{
  "d_model": 96,
  "n_experts": 256,
  "experts_per_token": 8,
  "d_expert": 32,
  "activation": "swiglu",
  "moe_layers": [0, 1, 2, 3, 4, 5, 6, 7, 8, 9, 10, 11, 12, 13, 14],
  "init_std_router": 0.0239,
  "vocab_size": 16384,
  "tie_embeddings": "early",
  "optimizer": "soap_variant",
  "lr": 0.00796,
  "beta1": 0.95,
  "batch_tokens": [16384, 32768, 65536, 131072],
  "seq_len": 1024,
  "train_tokens": 309300000
}
Below are experts of layer 6 (counted from 0) of a mixture-of-experts language model. Rows are named router (the router's row for the expert) and show model dimensions 0-95. Each number is 500 + 25 x the weight over its row's rms, rounded and kept within 0 to 999. Numbers have three digits each.
After each expert's rows: a language model's description of what the expert responds to; "comes before" lists some tokens at least twice as common just after its tokens as in all text. This comes from a sample of Wikipedia text that the model never trained on. Tokens count by the router's weight.

# expert 12
router:538512535503501496466510482530519536511522517505480512489483552524528474465488486498506483526521467508491513483513473460546469473503528497490504530472473483523466511550515457491460491527477505487475550476446502501507540503525503506520500489463482492502452527519449501533508482549500478524
Description: Closing quotes and brackets
comes before: "\n", "\n\n", " The", " | — |", " He", " In "

# expert 40
router:461525487541506491497498516508475534491476526499478460518499470477498545481504478481516493521480485515522527523520459477518533502473481466508498459476496502515521538521469526509474470509527530475507512543467457491477525525460479470504525482484450478532515471537511462526540471539476484470
Description: Infobox and taxobox line breaks
comes before: "| ", "-", "|", "- ", "=", "- C"

# expert 57
router:526479465456476522473498525507527473530512505471481495491478463462516462488520512468517487509479495492517494489528536506498445551504481488515460529498522514489538501547519507522539465518502514525473558495484462527475526511524491491553500507491533486512519504532461500517462471483503536525
Description: Quantities and units
comes before: " | ", " |", ",", "000", ".", ") | "

# expert 23
router:497516504524491526493498537534483532534463499523526543536454468496551481470501527486528484461504469512511510481472477504546512497471507494539501460485528474520468486515483528510493560521544500529454517541500459501496506511470490481508478509477501501479501475539488522520468516473511456501
Description: Date month tokens
comes before: "1", "2", "7", "30", "26", ", "

# expert 26
router:538497478450478503468498502538546515505511518517481494509477481501513471467508473471513462503512458499520508459525456496539488485480510488519523534456513491529464533550495511505474481533524510502475545478484519491519540513527472508527476479480453489525481496478459500531518488506507450540
Description: Closing brackets and quotes
comes before: "\n", "\n\n", ") | ", " | — |", ") |", "("

# expert 8
router:525508507496470516510497500522493467523471544520534497518505466460506490487536536487490482513472484466499518473508537522508480482473538524505511478479521457521533531522534520515544455529518525532467530528537520498455487462508488462531492462500472491532516517479457509540492519475524476515
Description: Digits and separators in tables
comes before: "0", "000", "5", "6", "4", "3"

# expert 58
router:516550532511526528459528507514495535501521483527519551537463504507535499526505477473503486474474462532523502477507526507521473489536460470532495475461515462527523513503472503523470547438519534483508513520510488471507490536453506510505460479483500491494530533507474505519468489515511486499
Description: Opening parentheses before dates
comes before: "1", "2", "3", "4", "6", "5"

# expert 55
router:541496510464536450461478505533510472468498517467457538519514496485533468489523525474516466502497518503533534521528476505477474462481468537538519513503529502543481511543527508483476532533501487451505475501516540513492485512528465496481551458483490494524513502513483493485528508469506510517
Description: Year digit endings
comes before: "–", ".", ")", "),", " |", ","

# expert 16
router:547450519457470497469519484514532465490471478528501469514485528464501481478557482478512473471474461534538515466516480512481508478484482510524529518456513495527540521507479514514479487524531482526514509485509491484517549527456494466484503475466489502515496514534474496539504525474512474533
Description: Digits in tables and codes
comes before: ".", " | ", " |", "–", ",", "; "

# expert 22
router:523458485484529518467513459527494484491515526532522468518479486474510516466500475469489495515534460509547465494527510456513460505520465542464525517466523454492521515490490495472482501533488507494522474472515489491469527543521457487512526490502502482529494523475533472533494480546458468501
Description: Table cell closing pipes
comes before: "\n", "| ", "\n\n", "|", " MP", "- "

# expert 7
router:531527476538502511500501531525510534540481517510476500544465507506512469487525463468488486483444488473516534475512523513548456517494508522527459478479475494497513545538488490483486513476495536519490511535502471527501488501484495495540462485466514551521503511543462531508463533468492486492
Description: Infobox punctuation separators
comes before: "1", "2", "0", "3", "4", "6"

# expert 35
router:521460492474479497472451513517515473486485560493475512498536522496534472498527524487482499514496492529535456502466462521524450477475471542529517504503534527513529549525517510521524519530541519507499499516486495525490521492527473501507543473479540507509532467549471521517485496464490505491
Description: Number digit continuations
comes before: " | ", " |", "–", ")", ".", ", "

# expert 52
router:516516546484486500458488480457536497478523519510528549501546474542540498526508511489500471500497483519493468494514470491505485454450505496476491472487535501513497551491487531559498515525538518472521482464512486533478481533494471478510551487482462479503477469501490524500487503536540491508
Description: Place names
comes before: ".", "\n", ",", " and", ", U.", " |"